Experts of a small language model.
Size: 12 layers, vocabulary 17956, 39.7M parameters.
Experts: 2 picks a token, a shared expert of 256 neurons.
Below are experts of layer 3 (counted from 0) of a mixture-of-experts language model. Rows are named up (a neuron's input weights, with its number), down (a neuron's output weights, with its number) and show model dimensions 120-159. Each number is 128 + 24 x the weight over its row's rms, rounded and kept within 0 to 255. Numbers have three digits each.
Before each expert's rows: "comes before" lists some tokens at least twice as common just after its tokens as in all text; "mostly gets" lists some tokens that are sent to it at least half of the time. This comes from a sample of Wikipedia text that the model never trained on. Tokens count by the router's weight.

# expert 12
comes before: " ", "0 ", "1 ", "1", "2 ", "— "
mostly gets: "—; ", "; ", "| ", "/ ", "\n  ", "took "
up0:117158188128102107134161146144141120105147119118137123127136142121127137131081158118150187108172083127141139116135130072
down0:130096191103121133130109134142124180136105120179132131132176102145115150108138168134090110125078110158090146124133107117
up1:119144126149105125152102102140118153138148108140144121153102125123134063072093098152143101109109086110140126135132149137
down1:057124106141135095155104156144141129098109158116147131111086091125105109081191159179083107144113160118147085155134127147
up2:119121165105100092134133157121091160107116114132118101119108126147155102178108152061108092102165077139131129128144095117
down2:120118154143139117141127084167137080115156128120128077133104120155108074132123143130140099133162130155080129120149184127
up3:133126108134172105142136116129127120146147096134166155149158133118124130178135129183122179132122120120103131130153165104
down3:119131141162122152130136142072115122099107133093117035196158135137126134056144116147157123147154121122152143112131168178
up4:133164142116162123119114113148125098133108112104152178134118113123137120127126094141104163170121115108127122133066097133
down4:125146125117132103136119095173133142173125133139169174137100165138140137154080128130132140103086146125123137112100114094
up5:147113144113132140120123126068119141135137111144128063138095101140169133114131140129142109162136117168157109139120127125
down5:147089144141117103133099127099097150159100158100125149148129122128097137148120171149142147153118108125132108150135115128
up6:108109157122116149073115141175120121130116079146120127118131129120118089081098132168127147118093109166161124110154153144
down6:154119121119109096128128135143157091138104171095144096137164122116149100136132130125157119115154094153119142133089066141
up7:114147127142166161157122119122103132114094101102116130190132097118137107135103116134078138163120152134146175178118162081
down7:140140087095143135095114119088156115131136114108137125127112101130139110112157167139116143159136175117144140156106191124
up8:070138123135117174134105096134131133124169118115136094127089112139146143132112147110153164093145142124097095120157110157
down8:124133156120096145101157130137136185126140131110147134087129146116155141118101109173092173119127125134117092126136103142
up9:113155113116113169143128124105145138152151141147178097128133154168101141119110159177106117068130164100153132154093159154
down9:152102164084183152110141116158150114124122135135113135094106170138065161125136120121119144148105147161181125160094153083
up10:123100085124145124115067156130151165110146156116118155131159127181119112096124114106111129135127092130129125100120141124
down10:123097122111118146131143098104174138142120170096144161126148110148112133116130080156101133164139124127143156127147118123

# expert 26
comes before: ", ", ") ", ". ", "-", "; ", "'"
mostly gets: "tic", "ff", "if", "oll", "zz", "uc"
up0:121115138106147145158127110151111110128129133100106135109090134135123119104156111104129148162120176127142162113143128104
down0:094085116114035161113095151084117139169118120100142153116122130128111153118140104111156113154158143099136125183091153164
up1:114122134102131088108140113095162145134106127137158118164155136118114157105149104183102145073116084100136125136114152152
down1:137101090151097145132123183140110098170172112091121123113158151124144156119128109112157113078157151116093127071159141139
up2:146134131106101102140141141105085121107116126102152125100123119113109127079130148125136120108160117145170142087083116117
down2:110109172092160154147132151144133121120129141169098091102141122120086119145058152150126168147172098091160103086122105132
up3:160115126144125148166055118170110131138154103163190120097139120158137127115105120136076113185134147140125164139141081121
down3:149145128114134116104086105142130151106103128156167122092094126120171119155138138087130159126124121097175096117111092116
up4:110153106128091146119127161113092131136160128115137100115119137123085142139111127113112071105167095149106138129115089099
down4:125141157117142111156137157096152123138099145147134143112091121141141125085107112114109135124119110154122093181126107105
up5:103118151111116141089126117161128104096162125124135109077094139106078138134150060125121135132114106132149130161138120131
down5:090101125124169123126117124114105133107152098151152122139173129153155116157121136138157091132117089121109104116127145145
up6:124102090117103141107158127073138116150149085158121136162118126115127157123107139111124109136135107096105109100135163105
down6:112133158143153191079122137139166130121171109113113072116125127161087137129090126098106136092124144128133131103125148144
up7:133100153128141092111137097116177101100131123122115144107160102142096178094135138131109106101115123122141118165136142143
down7:126126132131126156117080140125158101113143105134153113156109097116131136126139128128133127160132122113111143099102119104
up8:132125126139142129078155119119151113123141107179148117108127100128089139104145109124132173115096104108131161112152130146
down8:154144099126120143139165130118127130158119102116173089106160129153149124127147098151134036135130095113137148077092151114
up9:152104098124122080077125101078152104158113127141092133203122162122131158134085106134124162150130147145094122192116094109
down9:097097164095098124155098130120093146106102108120119136140118124131089115100138116106101123141123122119113083106090138095
up10:132108132101096134140120115095148145119134124098145094170162110143186085139148128123140145083127146131126143138100098109
down10:127084135120142129127135140145121092124113119109133172117078176146110120136182148128138164129132144094082146128209135147

# expert 30
comes before: ", ", "'", ". ", "\" ", "-", "; "
mostly gets: "io", "ard", "ler", "berg", "а", "ase"
up0:106094169084152179129109164122093120109131160131124151094159124138095133140120113144126114141095126143100122113106138081
down0:113089106102114121118124135140110140155119147089147161157098119130095113108127139142062105123071175149120140078160118134
up1:112149096130131152115162099178080095076134104125146107166132123131155180146121104124129145103173096097201150127132104153
down1:124105149128119151117075149119139115100113143133138130113092155145147105141088116114137171138149101126106172141152095138
up2:124078145121098157112114120075126094091143101109125131106112131136149167156123120158097129141098128125111141123137121097
down2:112126180122097083099111121185078136106174139130128135118145181123089127106111108146145095124166126104111121131110117091
up3:089116111101158101073158167144151111073105135147138178139134160126125137193136111109098107155165140142145117107152163140
down3:184123114125157126121168128145120140136156125146097126081130105134117169109147099134164144154166136112173151115107146102
up4:113127108112122110104144114094128145107125140174182138143171141097122126091136215135127135133089100160112111122145098107
down4:089121153167061137147158139132151153155130150117139118135125187115144128140134115105154134164110163112128122151136117131
up5:072117106104133127147098124109132124098147152114097153090147138149130080166137153172128100144175096151126110130157104139
down5:144151093138154119147143138105118107098143110121104106129131091138124139096118127158129141164144090144140132076088133140
up6:141158150121092094186121175112137094150162079095103102151115112115127132133131144120118123107150090092111080145132128149
down6:119117197141131129174155109118141104115135145130089132146138122111096137126148128135135100130115122145128119133107127102
up7:101097086114174124080168164097108161084105123105109113125136146138119126132089150121132097107089077155133135150140122146
down7:143184144117150144118079097141066127119134113096136140112107129164125126155094094134137105124118120116128118131123097151
up8:170118153138170136106120100137150114141136150145142131140109186122077122125150141115153158175141109164142139088118129124
down8:098103134116130110143115131173109123128159110084176118123094134164132091144097132171138116082082115149156176096124143102
up9:137136121183109116125102147125095117160148119099163119157116060097110127130112114150098136086117140138113116130119156088
down9:103143095160131119155158167117123145128137158155099135136157133111156122082125121112101132140108154095116175118142126166
up10:144102137115099125141145134097108135146087128135137138124142140141130140144174144119099141117137149146082142144141162095
down10:104123158144108174100144177115140114125152151157133199169131110120126165166127154125163150141143118129079161146111118124

# expert 16
comes before: "the ", "a ", "his ", "their ", "its ", "this "
mostly gets: "of ", "from ", "for ", "with ", "In ", "during "
up0:107124127098130114100114103140151130115112165099142130122104111125126112136149154133141136149147108097133079110146146060
down0:174122139187102118134149118106123131161143149135127128119110124136086147132147123111116133110135117118134138138160140144
up1:134103158091152164084119147118150163118132109107148116150152152136075125127142134142187151140142141108169045138118092130
down1:139094170096091112143134155105141114156111135103112124137142087142135134098118147081120144119135106123114137102149122125
up2:091145136091128156145109137130116113125148142138143137109151164126136139155152141156108175118108121122109105169112090126
down2:129199152061142150146152111086153106136108189135137152104178149144121101075148138085140144107081133130196138124163121116
up3:136161194156171131139150150126139183145105150142104094097117132076129096088120090125131164152170096106131183169131055160
down3:136155140142118138176102165075108165123105164141096083150099134155141100107142132114118138107143132141137112093125076136
up4:151133101122097129175101134109162163114159108159073099144130125137121120130113079107126102128188098091135148148119145161
down4:167128121165139133155131141128106147145171147069109107092100131073122106144148120137171090149144135122133113159165140115
up5:134115160137120098124125126075099139158133133112111133103135112102162106162127147136082093124178134130094119096120202093
down5:123088144078148084108156134127105174186107137127135133136106153117085096160103101157115131104162163157126142136139106146
up6:136141147111127144130146151145109142105103093144162102111122117189120111117172156156133106102163146128180141118134101144
down6:100118149077121110125133151113090112129101087139174122123120141110113081106087137075118111106126138154112091158116134159
up7:170137145081115132097110065151178069108107167130102128133143106111151193088110134121146078101145068109098103156129157134
down7:091148157156144141130108145096137145163130132081103139116119129135110131150120151156131172121112135146148156110141131136
up8:080105110064127145144120123128178155084139130143117144120129138106129170136114136130185121129119089127097102128148112130
down8:127164148128119165127167163119127164125124148123153120093134094113064116148091120088147100128101115104106154134173157141
up9:133134109142123107105172156134079112150128131114120127154133123075101120143097111142149096113173121120148128141139105124
down9:149130156120110130124092152096150135148128129139155136086124112141132118113120135129143121092098143134112094092111110120
up10:131082107148129098128150113179102101116135104115167135112100120133133111116124139126132121139162089109092139154154120145
down10:102116110116085111144103131144130153139171122123155090163163112086122138127181157085137154158162149151129123140120141172

# expert 28
comes before: "0", "6", "4", "3", "5", "1"
mostly gets: "200", "201", "199", "202", "198", "195"
up0:134151155082112128125109090095161129161106096117167104121135137118104142130094120164153108103095097135147126093101127148
down0:126119107117112136126101147125148086101107120145143143110156091141145137126144123145094130187150128076105071131126157124
up1:123106157117103119130129080147114165139110141137124165136110174150096184133094160104146122118114099161118128099142108171
down1:130133105111114133106110122160141150088130117159134158118134212142115150087113133141101158115151113126139152098145131161
up2:133167098127137128124126100132170151143166153127127125123093171117125179142073147158137129103152100140096118130122128166
down2:114116123106157140154088113115109087136125127152163115069133174100128116124089110129138110096160050124147094115143128140
up3:125096153149157150105121095132129124122162128133128122116096140143078097122123126155097118135096096118185121121156135176
down3:129134140165129134126192117154122151152147139170132134140135139121097209118117120101085126143135114086077131134126124148
up4:098117134121103133123114154095138125125104108091102145154158120106162153129166120117127184099141160138147116138120137138
down4:079125150160148120171122138104149112149130141103118106142133141127136136129091190113109117118161158122116167139106167144
up5:186119119120118118108136151153111175142125128165155135085112195125130129133149103117123180105133189129108100102113140119
down5:132194125086116150116132123094164082106082114093171139100104141120058110126121159146144141124103128150138139124116124119
up6:132104174125109118139138095164125159127127136138116135110103152117188117123120149126122096125114126088069119088154107106
down6:140123140110132124147160128137156116111138111162125098092109121151097132171142152157105132150140136118101107108097097106
up7:118114093135093190120130124139142120139118105102106114096141071135136112118099121093129148101138129131144176131130140117
down7:112136161137108091148125129128143121111114160097141117155134174133134156123133142149099093070140155130168146159117131078
up8:125160127164089142095098121118112137133145137121180139114090145137116157118118127112165134074117160149085102142123156126
down8:115113147112138181126115063106116181102146102112186152117140128123147148147095147113144113136100163115116159127135133133
up9:119170103126147145138113078127122137154125158147091065135163116159099092099092101132156195100117149112122131174153115140
down9:105173126162141121110143099107164126187111098142122093128128115145121097073150163159096114124120127106102112160120121060
up10:127110112194074119126149116175141133123125122118114071118081181116136132139106096161170151135102126127113130151139117140
down10:124127161118095152141143113125097108066143104088115099155125137086088120171149142146143112148123142108139130090061147156

# expert 24
comes before: ".", "–", ",", "; ", ":", "th "
mostly gets: "11", "22", "UTC", "21", "17", "10"
up0:133163141127173133161136082138126128144096120170082089102136141145110118099064150133134144123147120143132124127109128132
down0:099148110108114161103162110120139090128069113103135113090118134149114116143094162176130145146134110130110151124122143103
up1:129147138133130124143105147131113130144125157146114146144137096088119088115121105138125125098179109066142122133083150131
down1:157163131127177099096127137098166124149139091126171144096120107152185130120113180117193115138100155104113119113094120106
up2:153107117140122124103113108124148133098148156130131112107147076158122106119145148088159125137103124118109078173100124092
down2:110118157140146132147106157131118101158160132153095096122114153142115138135145125149113102109131170184128150066187133173
up3:143083136122176176098132108154081125118156101120175153108114121126121107120117096134112147130127151080148140122090114146
down3:147090108122121128092126115150115131097108093162114153149086108157124147158136204126144143147143142108142113123129116160
up4:130123164139140090129182134161153125129108145109157132132090117103136158142112126139103113112131117111151111126177113097
down4:128092133144089103110117098113160120117153137084135133117122108113163107115137084152141118136111112145094164103106145102
up5:118080125112060131144135129140099135118124176140150133102133103132155117110147118089135155138158144112121166133140098152
down5:080106150128122115117143149100113151106111133112141123103091165143134139141116095137142144144077143116155133105049135105
up6:112128082128121138131122118094137169104148143136117172144108140143137113128126110120093154118130171103112162129071095072
down6:102120150100096122178137153140121132151110148099132138164113089122087106131107119143149147152119119193117137109167193161
up7:137100164123090130184129120116156135097084148059094158159115151120132127119125122114164094141134104121132154119094149117
down7:111126143103139108095132134123140132108168131156127130135124087137150133136124139121156088109129137144159135122112165083
up8:135176120082152133137118080154151092113174158136108176095088137111170136070111076111146081078134178146099164141143100131
down8:132115112087096114126130128124113110129135125133128145188106104144105114144120163078110112133126143119089106128116136165
up9:152137089127158078139153149148088078139115126150093103137150120140156125133126097126133166098148115149125124114134210119
down9:110143109123108086159110097117129144156117132079130154097109109084117139090168144130125119135141097135145153116111123173
up10:096153087156115108125171130097111139178162111136124069101146148069126160122087143138122157125116159142114146086116135111
down10:129126127086135164153152104116140162149142110094178127131142150089135117148144128138096149138109110121105135145139122124